Weights of a small mixture-of-experts language model, trained from scratch on English Wikipedia: 4 picks a token.
Below are experts of layer 14 (counted from 0) of a mixture-of-experts language model. Rows are named router (the router's row for the expert), up (a neuron's input weights, with its number) and show model dimensions 384-447. Each number is 128 + 24 x the weight over its row's rms, rounded and kept within 0 to 255. Numbers have three digits each.
Before each expert's rows: "comes after" lists some tokens at least twice as common just before its tokens as in all text. This comes from a sample of Wikipedia text that the model never trained on. Tokens count by the router's weight.

# expert 23
comes after: " |", ".", "|", ":", ";", " in"
router:142084174156135143151178131113143151101095147158126169087070129120107136118118128095105104114137115090142148144164160129131142107122082123095175131091122130170148114137136112150130121123164119
up10:111163109135129148147144128110135149112118149160151121191109094145112168140141113111127173147138105145131122159144098209095096083100131111139174141095071138149090115120160166162135104110134087
up11:102129156174141118124143104141134160132125132132073132145145104125123138099143126118113131121143117143118115115121128153125130099134176160125108124123126144107193139114117133102084124114129138
up12:159150125133089107156097123156115081140118137123157085138114149078174129174135146125126139120166092166096115148123127163131143152156115109149122123144098101129113123086160113120150145147144138
up13:124124162135087126110140118098110140140135170178120158097125152158124157142115128108141129133082152081127118099161147106140122122118153128188127131096137107102141183129124109150152123133084107
up14:121146133132109133114088130132129124107092111117158097110132179109139127168143079183124137136150156119129158172123126111085103168117112139122107101150130103081146175144106168130170130136093120
up15:127130108145138139142082135136147124185139148118131107154127156166087106124140092154148127099140109123149147140124107100163140073120078110144124169151124105077106128086132140113157156135200155
up16:138140114134141138112119146151138127087125118141129091138128127100161117123157162098097125148068123136131159151094122139146148149148090131145168099141172142151129103175173131103079164117142129
up17:140152152112133158164141153113114138125126130174107148156128130113153141147096156137129124130157117121122142131211094107104114119126077142128143154138147097138143121143141140101133128136129111
up18:105113106178154143105147131120158101151156152074143114089112094124113176147170114140097120125031133100130131102111150130064130120116146128129136116109119170117137137143143160196154133183136123
up19:139139155123153106113161160139177130126140129134116118138117146157097152113110160088173135108151122156124054149148111135157129099112076161108156110089126186136138167101118176109142120131118143
up20:136093107171134130148132136112167132139118129136140126158089135147123148115166157165161144131150146137127102099131098144170127130132123166152139139115178135139128114131120135166141107130110088
up21:072106121142081092109141079147128132102077126134163137083123130072132121112130130164116148127138126153087118136132122115122070126110095131146173159142163097105140128110131105166119109167109132

# expert 15
comes after: "\n", " |", "|", ";", ":", " at"
router:158122102146096157157173128135132127134124165147128135160131111116130111129137116149138096113151126165128194159157144156049091136114134110102109163111151104134135112101125109169139105112138140
up10:128151078134147081132144147136111098138118142113140116128158144078174097168130117103128128137120139172130153115148132133129144130085130137162135142115175100106120152096143103152133079137141113
up11:135113156119101167145156105133088121121096153124131145166113150112130115103134136157139151112099127129136135117132116132102091148127116169109161178195133090149130103156140105130155134113126131
up12:106122127155106151131124113127119138102087114163139101125105083122199100142159112089102120111087123166141141130111167151110100144164153097146138111135177126133095151102132137149115136124120165
up13:109136135127135144146127144140115149117122166095157148122205131130088097094098059141146094108115114137124108119133079117123110112146133162125171102101138150147150146116135125107127097121121145
up14:152156149136071204092161154145145145132115120127118184163140133160158089150145087070093134094105110148145143130137026116074140152104116148136116086153123095146149140139117074160128111130125085
up15:142099105117128164144134107119131135125143126073143098131086174133093150138163148155143153157116089136130135143171110110123135119118155149163134121102131126160093158126128153111131170150146157
up16:172173168134121123116131072116093153126114130162107086129106094111101147185118149167126145137122127140113093149143123095093157119126133096142097121099092099114165139141112162124127114119120107
up17:146095132148126168129131127119097129118111168089129160123118139098134098109120144122161099104079077147139120120149151123116124120093132150098165104132160106126127176117156101102104089129142131
up18:123106150118098123093106136119130129137126120130188146125126168139112133086117192154116100137106102131132133124117193107146127147140149156143105095149100137148153079145130123142102138125123110
up19:125117140116160125168144170133129141139126178101130135174105152122135121119081118144154106128081134117134134155192115120149106111107136138116108146117118151095144175133130105078074095139153120
up20:146147105103090134119155194162146111136128147106110122143131118137093103163153089140118077147136154101124097121163117097161133138179121100139129160156145151188109112118142115129154147142151131
up21:109090162139158107092170115103109117115117155122131147154114119063133133118147167152130111109148127183156144141152142092127139167114130157135102109125150127139116111133157147056169119090128114

# expert 24
comes after: "\n", ".", "==", " ==", "\"", " U"
router:113088111139127169187134145135147137148109161138118137098069143121105157155115132135143137095147127117111126122169097127133152147131100068112181170120118128144177123102138122132162121110132112
up0:138133121112099115142151137107143112140134106104125144114115130091110152132116154112106158158132118112106100084145129123129131118124077128127124143087137143126142112111137121122123130150124095
up1:123112135143127164163121189116130112134119145128137142171112145114112163138125112160112150154150127133097182135160121127119138128143149108127113124135127136151133146162130086178132138125157123
up2:118089154110148075152154112161131181176124143123102154095092112080152147118163109153144079151148101117136114145113175115142133122120126128090092152153124130121128101103097145088129133086134137
up3:134163121103127121139164161094201110183106127180111153115129136117150168156100111115166116130092137141146126120113123132130186147161105099150087065136114136114120160113179165125127095140126178
up4:134104114144121139108156141103097118110085121130117107118078159154140126110065095115126168150164104129127099097129116153116128127113121135125144120134115086134129145110129123144070128121096127
up5:135152116140137152144131067130095111044172139105114121106106095106171142115129091117164132085143117110144101176176109144165130104102111139135096105113116178127141106095089131135094185173160151
up6:133145112093163124108135140116128141116101115124154155187147170147086107117097127132156168152102156131115129114169126117107148137135144176134074136110149086140137133094121117156125101098131112
up7:141143136121119120124122143114117104073121154141153129109137136141069131202168165111083125135111087146114123175153140119139134128107153115112152133146120096146115133093094118153165143087164140
up8:132160118088096122135101133104127152096139106100174139108111090107116114085136091147137122119110109062149141106106134166066087109134165130135152117127141117133101105169177094132135132134099127
up9:129089086155112087201198103115123127122111156140090160145179093107123131069139120107116133117152136123115171155124110106126098150143081120135146161119091112103126135110133111147147145125153144
up10:106115121115112095125142138122156120127121098154138108144155133143098118083153135159127140130124125121133121124115094142157110103092090103145131190096116171131133094125133125106137136168176129
up11:136109153115135127111104149115154143131128182131122108133102149142133116140132107164099097102111173138100123137123150130152085137136198116118190139149144151158107154111146133120092124101130079

# expert 9
comes after: " the", " a", " The", " an", "The", " A"
router:129103116167111138138132111154135117112138153122135133099122163117159105132108142128111144097096139138134124113154123132133151107084128142124089117169142078121152119095138163124134088143123107
up0:087095121149135134136134138149126142109115175116094110133112124173130116125144139120114151103088068108153125111154108091142180122093159093149145137152194118167157140106115143111153117082115095
up1:097086072169110144115113121138118148126130145125081099088132156133128116114164146155126152083156116123115140115106138163120121153133172137127112100126133129142129117124145129177106085173093114
up2:119184094128154185110104137141167131112111126149148148148127114161148163149140127120126144149155129073101083109119128164146112134130111120167137112107151157109180093157140092137129152120128082
up3:131166136115077101159146137148107135151128145119121156087139128127106072079105122143103180098160082136145103125115157175136119111074151152176071119135127129126155161104113144147128104119126113
up4:129115147114115119126142127091087133102175141128101104121128135103104105140108171119095154103124128082134100144150118168118181145174133144159157101125136177088144154118100117108130155104099117
up5:147125140136097125158125109119117125152160106141135154101148095089135108166100139055134089135126122131160132092110131151107112151155183149101160141145148127140119108101131090170149185145165127
up6:093158110121127104105156118165121180094127135127123123140131131136112145075111109128085150075108131125108137112116127137106168147167133091135143114124096116146098093127156088157119110154080136
up7:183133119138163207135151126112123103103110136115146115129142118142120128117074115145116187143137087134140126122159163078110107136121158165147140119173168133168141150126144139126178139080153113
up8:130138134158117083150118150100150135122123121113121070142098185145144120124100152171146149150134115115095121185163115118176124138188156111115131129132154085156122137115124190128073160123137126
up9:104134052111105119128116144115143106093155069101118098132136117127143136083131122141108165138166154101079092096153117136126123115147145118141099131146120181147162168127140091127115144154131099
up10:111100122111123119119101140164131152129092114120155114194111157108123116171117106117120163131118102131114113132124127146116160130160124146121129132102100118145096105115127160129129094136158109
up11:138144191154101124107105148117123176196069137134130149150090159145135117136147144110121159131128085168111119080128169113098098136117132137112136132132109082102142107120116135140133088156118155

# expert 21
comes after: "\n", ")", "a", "o", " John", "ia"
router:156162140146125161158146154117099137116114162157121129135114132116123088135182147108101141096116114114073128122169179154105122121133103120123146126145115121149125131159137112133136135127115107
up10:169092104148166128133156150082136125111087154148159126098124150113126122126152138109133146115109125137169129127154097119097107130148163127087121115129172138086082111126127143143137122207129136
up11:113121090109123144133150143172074150172099142173179114140141116090114143123141151114158116136137190104119136054114158098130135175121124076129100133172110161143116151146112136154158144086183086
up12:143153114147105088121132154121104178155105145115144113122115115140125077104139086135132130128130116112147183124139131134096115142107124107117158114125153106118133107152087105123106139131139145
up13:130085164115157087163104107165103123088146115131168138152104113176118108143137149072169150134102070114200109172123164152140158169141157136121126119109113176165106141138123145127141166114132179
up14:134131151123134156113159102103127142158117078131107132165106072139171119128129149112112087117111126118118077115137158150109188125103122112104114136145132150107115132137152151122133135140130137
up15:106162112088139124089152085119106152095146091111115117118133166138178132102149098127124115165100129118113125137092125116123095163080136111115150175150147141168092133107111132117138117162131158
up16:190116128131153107123141161127136125090134125106151150137099122188120138154163134105116109147153111165095101116095130099164145128154106097095131113064127130106134159135082121138112107140112113
up17:143138145131084131112136137131141159140093135141147124131126101084127118101145148106092136140138148167066148177119143078129147171129131084088134128152114189122134094131152139102136111113146119
up18:143101171155119117141123113125164113144111138095091140187112109085103145174116126146113136132155115175139077154098136105103105137094105144168140144107117121147172119102123129128101163108119123
up19:152113131112183109147070142111125116117146135134146101111128097121191177164126140159105149105142079113093138142102194111096196134151139138126099137140117109141147150144134135083171134186166142
up20:073137171129092128153129136138140077086157119144126137164140204185101135126124125131104091117130143085140129119128120125115111119143116128139136149149133105109133134107144144126131125163135125
up21:102160091077161147116161148119144153134168167129131141143149094152144123133107168136116144074115116126107094116175136130158142121098187140121146150080140113128126136145150151151134100165116139

# expert 6
comes after: "\n", " of", " in", "'", " with", " for"
router:171139105093125054153122144151138171140141146121126100142147150097131118104141126111130140107139111127148164150111159150123132149121155116156092110112133091126130094132138130134124110154093148
up0:133134145131132129125153132146112111122128128145138162095123104121138126159106100123133151142152125146151108115133172116097145133147135132130103121161125143158129126170157109118144125096149116
up1:094127120150142121136118164154122134142118138148090111161113154103110168109096087135133186146144113097147159172100134136147133084129121147158112113125114081184114131104130141162099121129109104
up2:119159128139118135146158113136129138118101112129076128147130118124126126151133136120123147114122157110105139162128121159071159092096160143139108135138120137138177127154151120122107136143093097
up3:128141119122139119162175132156123180119149110126123093142129158142093144139116125137150102142136106126141136149120098114160122102133119132111080152118109130141113118124150140140104142128127122
up4:157116139154097150103135163127148125119151171181138129104126106156125123115114120101113142134149075144178155105143169088137160114132138135129186122144119120110086169134160132185113140091119144
up5:137118101106160141153120163107138163130120102168164146145158164130126164121121154099147126139132093128124140111095177146144145102149139173121121103113146105166109111127145104105128128067114084
up6:132127118113108132097150174094089132143117106150151148099129128188188090128114098119148056137149163141167160111127136112128144136162118138138141153100082132144105119139158113107139160132133149
up7:122100133132143124194131153120124139173143153127113118153105142107139093119100117102104094108140097133153152092149087141149145104148099126125117069106074118126118149153132118129125188137152145
up8:143158150133139115134094133124115130093129132113149160166125067143124121086125138113114159126116127151145164140128175149111147127157113189123091143119121080119090129109108146139099142133136113
up9:095180123138111119154121157134183138112143114104119116131148137127167135106122103150147113129146105163087131105108127093057129139123127141124123132190090153130156139113127148120123094166104126
up10:144074092112141125135103132147107133112132166116070117102149109134113135158111095109176103120115086135112112135139121116147117136129112137162102139132138101159095162084150040101100088131093078
up11:151087106145112151124139155148147140113115134110135159103127111128144141131125110158136149112119036120146117131144113123114110187129139160121099149146171112142095115152166125138184131141108099

# expert 26
comes after: "\n", ")", "\"", "%", " Born", "),"
router:133088105173151158118130139114113149126111141158141101146085147130143093120135122124125117117138111107101155116115132153104104156109149135097132133126152117149155114104131133117132104113114103
up10:126107133146132159081143136134137130146130088107148159086151135134088167116121090091147126150157132112110123072075103120092105110100090099098124140084110079126126080180180159084137119096144137
up11:128148126091112140147140118133149116163182092129133111118098143113121197147129124148138161151129127129128148160126086134078137173121107123176135135127106125108156115131094131190132108152105153
up12:085104147123128166082142121155144117084098159100116120118116106148129151112067078123131137139142136113172126121137121143085089113121088134167117164102144131162125172106094132109120106088099137
up13:113166133176105140119115133139166097122145165172095147166119109069138137135105132171153154114126114114137123123146162145156129127144188124140085109154073170144137139132159084121114140113102141
up14:077136115135075087157117140134184142117132183161094114134113096136162115101101152127135120115093127135139128099110120083099190116117085114125140064127117133139149138091088162155106146095161161
up15:104154121172132105120207120103123079111113140080137134097127153124159163118109167107130113109149146105142180111151141167120152134141146147116108130135142170133130142086133147171143123129108119
up16:115098145133183130142159152126126122123099162129156168124132104126185110131105125102110100122133132138162194140153132126127087158135123124135130131122103128130092131119109108113153097134185118
up17:161115094114136119113154150082096158102091110136139119135102119149143149134122153098111125123119085133126128129179123100131092081104125135150154178135133107120141105127131140139127156159160136
up18:125097141129172115133122115128151099106098137130079125152150134142143163126103185098149148142162127098121145121132096173120115115105166159083175121140165130098110144156119135149141127098125138
up19:127108131106146139159129149152095136127122094134164119125097153132138139088142104138085135127158099139159117136176129143088107117114136119149100094161125200169148154117207102112112172163104123
up20:135127142144127151114126140146116118075136109112117130098144181125140127174151118140132128124140116084160163113151116086130104151147136165140086148156149132169164167134116164083157135160153130
up21:051103155128132177139100107113093158130179102117120142134117081141150160129101122171125164160116105095111132134136091107106099155092102122118138128083120135146099130121131189142127126088133140

# expert 19
comes after: "0", "9", "1", "8", "5", "3"
router:079115125171111166134178133120118095146149127114137124128108132135099156129124121103144152097180109165115156129136119128136160126113162135120124128139118128131158111102151121173101121141096113
up0:095116093162128116084153157130145113147124117106132105123112134107111093128119080120149108125125156110123095112121149086120132167082137099139167129136163067105145122128158101116153115120087090
up1:136126140143129132096163175156121118162156117103134136118108097140084091073143143102101083143147139111139075108117087081129138088149128102138113102148131125116117110174134107154097115095098155
up2:125164139132082150132130118119097127153140127150155101089070150120085143135094147125145110048105172126128169101105106145123152111142140137111133152151171136139110139117073162146143162114163137
up3:127159116121132153116177153137152147116148145101140134128101110098141138135157087104136081122168094160132115117118112150131123148102187119123152127135106145130125087167123184115122132141168105
up4:138139109122129128142130145073138098154128121151141132112159154136123082136134092166128138100151129129106108095102156120115124135087137155084112099132088121115132105159152104150124113144174168
up5:127139116135120132122112142163100130132104136130129149094173137115137135139153117124112125093133090133127150133125169182115115157124135067114115107147120106163132131167109162140176117146133116
up6:120129104114086124173140121143125106128165137102121099134148112136149106127093075150149103145129145130131154074122176099152125146109131095099099146136118142164098137095132132104098143106108115
up7:171143093143136142177134125119123127134143160125108132179119143123132149133127075130102068098126133118088118122152089092078130120092117118116135167143121104139094093152077138176064132105096142
up8:092144086155085136134171130126168140153107127159084113133106118131146128142173147122148101156117103086112147079133110128076143134157141132127149119130101118157109109122163095116177121109145125
up9:111148128141145174134183118153136120114140139110160146112097166137140124125124122175115118133134158142106115128117128123082079123141122101140128171121145147104114136137146177134145112130093127
up10:117140092141182125148155123146135122167102113206143140164133124140141160114100164132150140103111116139144095071166138131161124098106172109140137128139153144161109089125165144122120101124093142
up11:158132188162132127132175098130129162143136123143141107140110125103112137110140160126097092136118137141153184177090108143114138145152115131129133147125182143116145121126106108095129158142154104

# expert 22
comes after: " the", "-", " a", " (", ")", " \""
router:127080108138154119130158086150150139102106150122115094102089156098142138141142112094120129129114143127154111090123088131136120102153124115092148151117153143185130165112115106101117154095148154
up0:129092133181110125139113171105144149123119090088165090090106177122135179103112117155095109161107159111125113160111135129129109124132161132148124153116143172097144112104122114122139132126132094
up1:131101157164135132115142127156115095172140142182114145123101158140111153133107158136121085151089115155166121137159112137116120072163112156156121116093115118162116160127121141112160146116132134
up2:133131157146141135106129097142091134135176112135112155158132136100130187117153142154125105152126132098092098105115102159125123160107133120150082093155158119135094135120143159120112130091129157
up3:137137123136104128105135093152139146124160159099123121150133119074170125142131148119116166129127103092127118140165156138102112142108139105140134113126176134175110124124141106117173126077088168
up4:146128166148135120061109141148125137131130146132190131144115147143129115113112129157141145147128120118127134168079106143161131131160175129163128147138138094129121130145111098112147120103182061
up5:172075124124153122116112097139150177127110146115103105157110129101123089110099125129126138138133133127127146097119149079103111098088169125123138133110124172156116171084128095121104128122131133
up6:110132088107126139145159137154175141109143105132116122101117139126133127186129123096113131151101112142086101160146101108065123107124149102130162146123136100101102128115070104138119086124113134
up7:119109148115096109173140145118115152146144173146164155161157132108129092131106142136131102115156085139113091144139118160113123151117130108129101123133165122135109166080114139128188132094142121
up8:120115158134132140151141145152122122109137085141150140163130155153149154076126112137131143128108139119116074124097138148169105120141103112090138108147143126090132099119098094113083170155128086
up9:080094158128133103124151109112119152118142133160130138140083148147125153144153058100134122125062124142117096114109108164124141153102144098114145127141159125119121119125134112112168093116118081
up10:143147125126176124169137136150119143103083133173046135139145170114136138127125124137142162115123092149106169136125149131129145132101131121144151133132120186128146145147168134126110154150131153
up11:117102119104140158129063100114103120103098151136135135147153133153146185113151058136132107145143098123117153160123106152074142113110134139114168121160139170122138167142133125127150126152151054

# expert 11
comes after: " ", " with", " +", " $", " m", " −"
router:135137141143122147145168093088093149076131125108083120131128149142111173102108109126124148107155133136157115134137168151134138161121110104135134142157134161151137171042122131099140111151093093
up10:125142064135153158135200102090122115115125111112130138121145145109156104146118104147128116090105102147129146138129126130161104132144173108116125110087103097119151100181128124118125096125127109
up11:125139104117131081122140109144153129139148109115145105149081140115115128112110112153090109102150158169107093141140130115171116145171125108117160131114077104126092118134118127175108109118080155
up12:120125138150136138119129120094177126114155118096136151103126150157112135138117174137113092147136121157126109141125129119126127118086110118051115160111096133102138185093121062113106108115138157
up13:102117167160143139109154106093141100153130099106126130179137139120200117106068133097157112096095123110139153117121156159135100130140168114113144162139185146114162154130123120079125148110146111
up14:115114104131104111138094141090103151140143136170127111147125103154131109140114085130148133129139167157136163183143134124121127119118104149110136161164114090177111148105134117109072144115092119
up15:118152129134092138121146094145131146131144115092118118119126095128089151140108104148137173104139148155135120118141105133125102189154118087121149150151152139173139104096156165135145124129092069
up16:131124138149145167080137102154099143116111127089117121101134186069134129146104155075076149101105169103152135117134169094161154108139178131155125119125135138104115147117144081119132172151078117
up17:123161129142097144141127084121113131154146167100064117152113132114142122121115128116084149087096068103130120107089141143137116153131165114089166145174121147178147137127102144118113079141175112
up18:159133102118073141084138119127106159092130123107129113091125150140143135149103166154087132127129131131112105125139122105174147146124170109123158108152124170133166096115149126152117090150112165
up19:110078175127129120132094103127101146119136167130133101144096184140127125135119159094120125118154135121135180127101103121124121171142094087106087121147148120169102158126113122111131118153082105
up20:157101166134142089126116111129140100109134139115087089131116115116165112145135139095147148099161118108131121160136135132141126154109149122144129125183133150137150130147161131125130084160157111
up21:129130136110109136115137136130143128091135116106109148108135124139130146183132119091140114145149136112144144142126174074117114121119081131135120120113130157142081118109136132076145131124157157

# expert 29
comes after: " ", "-", " a", " in", " re", " ("
router:139096116151141149113093131130123117088142122157133111102137087094122087145120126098148139144140135119117122174121163121131130167117129134114146122136118128165168121083118125106154127125173098
up0:164076133119173119123124106146124119120146124132097120126105151146137174090107070147117094110110132125110118113147092150137094123111073122122135126125175115181157151148160110120116104144135086
up1:120116147136131148158097136143151136105116111159147166119108157140153096115108154133141100132087121140153136079151150141135088132116123115161071182114222135122112155119157126079163102092120123
up2:114115147123144130131183084148101117091126146122138139154151122128144075139099148086127128135129094123166102107090108122124120124154155174137092111164113149142158118110117097115131153117161083
up3:143125126112138096147118106115126124125119166099185109138122148112146114120138111164125158159111134145077122111099139109128192138149124139170203086085167134116129107153163126120113066139136144
up4:114148105153152109149162096143100127140161132106108133133139104145125125108164062122167164127136076138142098168118108133135130141147115126099187092133111154127101169072098115145136112123164103
up5:112130125164118152120114130073121174092118141151120074152108105076174151158190147109157093101126162095111149106101137086147150127111113139140216109142149121181139096130149121089125127090131102
up6:176088175127127105119104141154114119103161109146103141096098099105114129132139133142112124150072159119095117129177102128149103154104148164148126136123157112157128116142117104139085108106115157
up7:140094141143126108117091147130108149097090148117126141140114199113103129087133167148115189138085108142096131112133123101144110121113140121117102150127095153134144123092188159141126132125145135
up8:098157129124158105106113126128089122097125119119124134144119131137135099082127140078114120099119140124106105122120132127158123080151167127096139100145131126165124124143089123111112073115109095
up9:084116104134170137133126170118141115086144110147155142175095136163121125098156081112136118106164122141159196150157115104147165112127117104147164117070133145189102138111193164131124151065137144
up10:163137107147138138130133145114139136099148122128154115162110144112159091104141159162112080122085162125092186152127144111090143092149139138115139127131111160131094121108125149136091101112106120
up11:109100114093180133138141092125139124131151140094105132096141135105148128144105156101080102120145122147126116112132152164135116149102142107122117090102091165126168163126119148154154149129129140

# expert 17
comes after: " ", " is", " (", " that", " it", " to"
router:142103111137139132138138071116141141108166143134140115113105129084165092165131154110117154117095119107118136114113122123138141111097121087136152131070121129146166147110127117129123114113099090
up0:149153157133112137128101096153125136159123140133128148098096100141100173145129120119118122091145071121130140158162157122091149158082115121123142141091127137176140115094123081185140105123111091
up1:144079117131142146113093086168119118142088135150092109111115131122131119169090153096123114127097118082112121117157106129118134151132117125161148153070134149180144111111139142145122110132108114
up2:092116121115146123136168080139117113130098157124110138117126104128141147139158100135134148139150109126113130151160105176100118115077147150159115145096144175179137152126128111101136120118160115
up3:110145122149163119133157130136160148094148111149136134129109082096153139115151165187117100127091134078126104124132101123147150114117141123135159135113082142129176125146106135087116130128094088
up4:151168152131142136130114136160094115119095127159099143123107120157173115172137156090142098105156104151138104117117162081114108139103107131131131156083122171130106119118173114111106123105154132
up5:198142121140110116163175119155131148125125099084161118119163139138147127088161117128143141109124072108099157125128164118110106112145148114137112135096176102122149159128082120084151119125093095
up6:123114121145134109136130163126150105152122161124135134150058103109089106128143132108130102118109142119114128152142141123120147149139126117183152152121126063105113134136077145133133144131141113
up7:078103089197108113126119126135101139130119131157135137133159081142112135120111157135149131133151091099114168108129162140162125117075166087112166147127131127089106124180085140120119126139135171
up8:122107132152147180139122099158145118132144134153076150150097163085133119137098176146141133087120074120118089126122129156142128080103120124136136160155086088107117110117110082132109146129136112
up9:166139139111128128157139170130135142144114149094135148128101074171140106129167155168131116106136106149140129124107124131106139117132120129146120137106140138136146134142132082102099140121155131
up10:120115134131158111163091128115119128141138133197081143135113131103092123108106122154120163153126153130122141097116134133115128150134142191119114179164073087154136116133102148119143137150102137
up11:119161114147154157184132131085133132172163114118127160175113140078124113117119165118118125127134120128112156150117125114148120115148129115096137145112155146109144129130145066154152160126125111

# expert 30
comes after: " ", "2", "1", "0", "3", "9"
router:107117088177131090170142077118102154110109180130113076126042137107104158142084167156131134103163095113133154159166187126080103127122092138144152149095119118168150164073150131126141168132115151
up10:115147145103149111134139148139123120092134135108114122087138112137185121133150137079123134103123113125130111132118133127162128134139132127124170142139149173154082132135147138141148137145122131
up11:125083122168121124124165127134150101116160148131148142113137124143107118145123169145137123167130087146162119119111097154149099114140155151134129078183117109161136130092110117143100120103122075
up12:121133124095139109114144163121107128106155128120132097153104135168111125128135167096095116132097129087111138118144125111160146118146144101110142122091121158152140140164176133141139093115119147
up13:127157128098123145065129120104125123119147094117138145150102100114155148144160082132134117123123112129078111104120141156154121119086132141157132157132169107140091135120148148172133151116159148
up14:118079149112165118146121115091120129127138182175158115137103124102116110111150081075090095139100143132118144117105091128126118143132104092126156122066139149149080050153111163165114137143128148
up15:087105135071134118124155127080113157161145121091135119163142130054100131108111153170155123136124104157093095100152109145160126114118136148135092166121133150127132084114146117139155165140112116
up16:116084110127178143149177097152137130150105135104146145110128117109112145105117125105149166103097126108181136128112136137148090137122147137143091150089104163115134117134152096120138110096176147
up17:130154121146112130107110123102164123116095147100096136175132131121118131137170127108116135165099118126108147145104108132160152138171077160154132126121154117144154118151111143180128093139135072
up18:108086132109145107110119142106110152117153148115113101135122107129119145126114130153135112131137132102128122156195132166115098118102080128116099116176135175151162108086094123130178150111145127
up19:143109145141097137127158132125121131150116136175181132151127109113156123112108140126140082131166118110090104112180104141111103127114167104095093105111128112125104132112120149142116124129106135
up20:113121127158116135160194104129134105139096118124161114064083132084160131108149155124115126122134125145130114130142160132107139145147159109136123130106158163158122119108118133114110141174131122
up21:137155166087137124078116104098115136110064134130138123109095126122098091078133139124106090138099140156105109123146160123119100157130101120144116111117130084127174153138151165098137166066104139

# expert 10
comes after: " |", "1", "9", "0", "|", ";"
router:150122158142139152156162159160162132080129128152146117120107137133110123137115103137113104130142104119155138128092148126103122130124114115092092140126123142149128132115127112100112150141134085
up10:105132120111111137107122116136100166134080154107113175123129134118137109134147124141140120114164150078087157130130139067129147122124132147127147132119146124135092130136127166094082140078148141
up11:133118133158116159153166166128121150123107128115138133140141146143097081125104115106135150147121140106106134088087147100107138177126136106096128123123117077108107158106093087142213122160113094
up12:173131138115104159119093142138107112126120085110107138134125159109118148147117151135112152104107121130150111147130147147163161158139134162117125145152146139126182111133158123135071123164096107
up13:135119150136115124151145151109120127125131126075134115130132135147100105137067125120100153156144107113121132125069103099090170113142163115146161138172116139126147084136099095128187103141133139
up14:113135122092117149109132099179134110142159109143104111155133116126083146129082133101142103127111092150157127120133128136115143185134083143144106111138153142154102121115157107118184138138148097
up15:148134147091151134150106109158124112140150099133111122113117134108151158096154146161130098111100124175130132160130195167119166128151107092117091117133101101151163142196140125103144097171154093
up16:157145102116173126111093146113104099109083136121125150129113153128126128136131122108112166130141141164134123090154152123103130193151143088164169136110087130110140187159148101150164125151114098
up17:102134085117104124139151151149146158134115185133157130110068181107155120168135188111126143116141123146133139092092083182133145135148098090122123126084120140147117153122128098137151117135123076
up18:125128132176159133124096162160112124185094136165171140115063127125097136108159135097107178110122104152137140140183138107132131104164117093084145156124098142117126178161116152112133158136126115
up19:147113115131102096147135163181100099159100129160151100150149172124138133127141117137134135126133135136112062121135116112104135146129109126174130142094121151154096130143130125121088128120154093
up20:111130143113107128176170111131144113132132119104090109144106140105087151119092137191088169096106100166117120144181103145126137119128104140128146130173145128103146121130132129116136143159089122
up21:138139111128129110141137131178120122106107135181118151128108160136138170113117143112127102149127116144147148112081134109175151166134092122159135102128114152098101120182090118097131139089184113

# expert 4
comes after: " to", " of", " for", " in", "9", "ing"
router:083086083128135090140155114116112135071149157139106125177078130100109128105110123153131165118106087145124156155124136131155156141128139111187163112119112118168126174100176108139111110133152105
up10:119137118109132118119112098099130147101093131116153138099161113127129102127105117106133127104101133145133132128115117129131172157116146129179165127148085155124170086099150113106126119168055122
up11:153157045173179161150119090138118125152089143158198133094115114127116135104127132131144155125127098120150088105117147186150125134135126116150132123122133110149134093119125115143144112148109107
up12:103118099127137095116136133147089110072108134131137091166102169114155156124121117160139171130099080126160127175155124111151188131147140116124130132122103117110142140085131154098104135130110096
up13:108179085123128157127116114169118119066145133088130138147149133120158105135093070116145174113119149127130139179125160125142098129110149144103102122140151102137138161064082162091111101106095111
up14:115123141112122138118100123145134117110108133105083160130109140101140149136128149071144143155118108139162177113130182155135119122111151162143122125123133120114076129092154148134129099155122121
up15:127166119146153118114114121116069160089127155198192110123076141133146128156136160129120116123136146136091169130111143149131135134131114113134170121165154101165100176141145128127121183152117104
up16:100094140130145095118132158092118139103133133134135147147134116122092102156135132153108168087132109141145157096141167132161149151137143113107166148125141136118124112148088128101137103192131091
up17:117177150120104135130130116108110148074145130116094151146114147137161125105127088128122175139118081098150125150121113109164130155117113152153145133167123112170103169142167118096099156163109109
up18:150113093176148136120131147125173147116100146140140162098140126135121106122137160150138112136111142138115136127101161146119122166151124122147151155144127119132112155120161120102123146096102102
up19:153138147114139118164140075127091106116158108126117134160165126114107077103175112120106160130120093113134152175136114132140140110107144176145116165121141105176115139130137124145077132192117130
up20:119131144121101124165138079153116155068141099114108141165114153125155130118107126162115121107124156137112160148138089133090111092123124096092123110124157102113155094111123152086116185149102165
up21:093120151135098111098154107129110157105141128103109115102123107149123083141090125082136137129116103115124158119136187121121107134161153120166133175137138071129121126127087169142131137139127100